{"d_shared_expert": 64, "activation": "geglu", "moe_layers": [0, 2, 4, 6], "balance_bias": false, "init_std_router": 0.0282, "head_dim": 128, "decay_shape": "cos"}
Below are experts of layer 2 (counted from 0) of a mixture-of-experts language model. Rows are named router (the router's row for the expert), gate (a neuron's input weights, with its number), up (a neuron's input weights, with its number) and show model dimensions 0-255. Each number is 500 + 40 x the weight over its row's rms, rounded and kept within 0 to 999. Numbers have three digits each.
Before each expert's rows: a language model's description of what the expert responds to. This comes from a sample of Wikipedia text that the model never trained on.

# expert 27
What it handles: Blank cells in tables and word pieces of names in football scorer lists and place tables, such as Mor-ay, Cort-ez, ad-amantly.
router:505507529570516443476495527563486501571545515512495375455537493498518485514479544535514515446455450448479476501587536478505564566472537543488480425448429568536491536484481506497522525494437519535536468557449532492442444453556450454509521471506493547538498488493547560519516482503555516495507488502525446518442529495534545540500493450533448498513571532485507456479561377555489535516442446485411548521507495543453503448479513485526554539451537466479615455510529536515467570489495487421524421471475518556536506517486505481566474404450501517498485523515446509526443466517502510381559519533526536443537540530516513458500504538525547484483428487516495543525537531480423548566456488423475482513528491420504465507448505491485554550458461514505557445523492488459501478473495429
gate0:447527518456490528491474514487391479470539520537494506447603527494489513516571496499519471450555492519484451469505449497507565431476542541541485486484471494533501486490557531495506549535487459540562580510496420478413524531493446481516460503566548468496536486503460555464493546532520499515413579535544318503504454506518453528560453481483561451453472535520516476500579411504558545512476508540471520469471472505546469504429482514537523485446446593445494442543471481450424471441439524556526505483460431527475571504492490455505480515495529472483547468494392427500505517485467481439536460555473531507449564492460518551530502531570546506466444579577467524537495536526472422542488510489453475512492496476492479530468452472495498526516501513496508493509541472530513481479519500
up0:499493499516533524470547530506459484483522553521426480468544486477489522538514470462550553445516479518495491433473501509487531485472484593524506485423422461511510478482547485472505541545521490572483515509512501462476549491516479421486459484488556487453549434439494476458489484532491488468458568493578364529406522527498470511532493541430550487493570503566499556492589466455462508553500536545439549445424497524511563504605476544509568441489498555488509535491477562485448414549513473524511443474442477549483490472466459491524467497483515570460513542493395471422512518526494475517554524538474492482409497475469529439539560509522539452516451514532506510550519499528480483456511519589489539556535592444517496511506471551516475483532586555528483499498614480508505531508517463

# expert 23
What it handles: Middle digits of four-digit years in birth–death spans and date ranges, such as (19'4'0–89), 19'9'6, 19'3'5.
router:526422475515472524519462528591565545585569522492468476418509539499457476553474575555476543450519500505460537544499595452463590481516586496547552520481416465515506512585449536505494559488514467527539500544482518457469542432458495476519577481484474458459426474466507549540566458498503475504476559535488483473474451486490480492531539504567417478509546475492538526493507492522509552476515501501525490415566453498545504494462458516546501502503541483538516462483489550560468585488540577529482470458526463590512427529453545496581522501424542457513507521499489483500475496500596407430471518542489514455536475543544472504511471543520487552527428466521503544515502586480475545510511530509450560523478478458548462531521471523483535503450552485520520517494512548554524445465434434
gate2:506523461505487509470466510533503444572506562480537526520504491555561537579530453549480399480561545532448477574464555474553519493506501563531483476584455490556553549469560452486466484542562485566517490459437561490521542515477515437580520533604466511455547489481512446511481535498509611487511561563444539422532537523401522519483487591502471529460511507537427537555483472473524533458466488491434491466498497511456507505444500510453502551463518461517507474494468572492494475409447540547624522456526450516473488557520481442484475508459445508499538476459502498494521541465512502526453503508476496491483493472531458523522467479466431522511483461535501502512541562520457418554516557459562462566452502544500558527507510533429487481541536462447470459492528473481464504447556474
up2:560440534494511492563485506415522493486559469474471482536491445485432413418459491503530520495463477499571456479446416471455475494489502465438496597484522499501485446540483536524489532390487417462449497524501534499562455488515516519512479493435497519571455491532483502466478538471515469557499503494495414533600433467502450455510481444480558494507476526470537496517500503441513479543513479522557504506539503549571576457469454479393478483515437525467520533550517431516524518516564485473383489590509504470487559503499597477473502537499495491477414524484547474499491483521441519495517476475557480508430495521509525510513513473523520524465551518418544503473489526479496522465518452595482496455545529488428541422558583538523486501447504521451559534510485548503533536545438553

# expert 29
What it handles: Digits, especially 0 and decimals, in percentage, demographic and sports-statistics table cells, such as 0.'0'0%, '0'.3% American Indian.
router:509463451578497446373470527539496574538538494505449445513529449491526409515466541501524574460523485397464508459514531456444576516485583467471467415500498459483505487547424561443489533461510459515550456565519482519474480459467409478518512463456469565464496505563540511532535492430507464506474468516511467510429493463531477508484502446507478507524560498509510519510555457521489480523481476476463545479492494486575496538504437469522504523544515466486556515504493484599510560468568538493543488494512522583514518460445560488557516505462577490536491538461443465468504515504482512474538494559493559475515520559512467449478486551543542466516437551525500452525458555464472469498484538517501510435483421393494445500474531496529560507512539554445600465543493549479519398464518485
gate8:481467542465526463572469441441453533499492597486493493476524425486514520525518492478525532487488544538555513525583544546476468497511501467525552541579504539386509503514471539504578470475463510501476511541532567419465520538570525529458572540489585421485573552554528547545460454539492482542534494415462489524490513509525473467536490527531504433476514500441502461464535445498523457452505479531513515589506473475488486509512513420564482505508522552520598495507493537553497469491466509449472473424504491475534411517539526523553423490551520523491534423470505410460507497494499515461581423525518492482473526474503482585455521541538440484462491524503482537442474526462392450505466537519500468442523492484524538415552466521533471546454498572543511538565490546521475500519499543
up8:533546553466446562560420486499490459532457482519524545476430544504445525527482516486492409469519528573520500429493459569499492492569562461436488554506519529453515521462512550452472533531495501539545471472473489560456435563515496553487490520548467490515522470508479543486507545507544484555459532544454444438514489508476461524417505536482486547424474467467457505468534533571510562496552456432486563498496540541490455539468502496513544546515515514528492464469463536482515456416523412459522594593601462525469565473487542489504518472499512439530494532501443505562367567505448498495401550535550520487484496559452499466542552478490494518475491496477545424465506515496518584590466526509462523534523540493515461491529538491427494478534510497546510509510522415499463457467473506

# expert 36
What it handles: Later digits of long numbers, years and year ranges in tables, e.g. 196-4, 1994–95, plus units such as sq, kg, pm.
router:508472494536509501509509519525442528554544568508456400497500525510454573517554538522416491528486435430441511454515571501487567484455552519496496448480412527488506527519425494458479533466488460543537421568436506453389487419519476474484534428534448492549493477486537593484576449493532468510460518475510507450454517496511567543506497440606438461472514548525494491516540497580462539437517464494427537501551445472488485490478544493538546535457547496456535470467496530481470528511549545483557481509493482571515445486449506485562476393423492449519475545471455532500490449512557469459536514542445562472553499506533503469551501558530465466496418465552492481518522525500462527508441519511446527463520474420530451457492535486541576468475513503527502483489479501493540447460504470
gate2:518504535526434441519516515475496461501505489522488483509518531503488504473532504504519421506514502498548478485506550512456538428488538531500536498468548498594571491459389539460542477471558481518443511486431524429542496436534523530549487474479464509558533490514479532433464457460501531488521523508460529486495493457480519457515477516465480519439481470484548541492482472509537513449498535522527486521459505437490494509409541522527477571509505564485527497570522478502482484401607462552534468531490470520510551545445537546476522524525546528440547552530471551497461490460563532532562479534484510552454499493511527420375587497434412420487455528547437505517541496424474519485506429540536457564464508523452455455522496396474530525416462507579551490517530542536508403472539554
up2:484477425520476551437470530504542523519429480483552417464504533492526466477533493486579497493511527508546420542522516510447437469500508466519506496421505519544484436493502443488452427474554491490423497560485501501487516519511497481539465470487526523486488549520496487472473493508503545574498555533489489563508546507467425442499564441552498552481461434480447456479484465553496427514541507433517583474510521534514471474484504532549550477542537570450449472510479443505575502497541614523530444539486452508531529512593487457470474544555513506468586602513518466475494605516493553448578470494578414540404475537462558595484546516493614505486517530505530429502526513492483460514512549503501520461449512518556518540516482498479473548479526476520549509496484534486493461490436517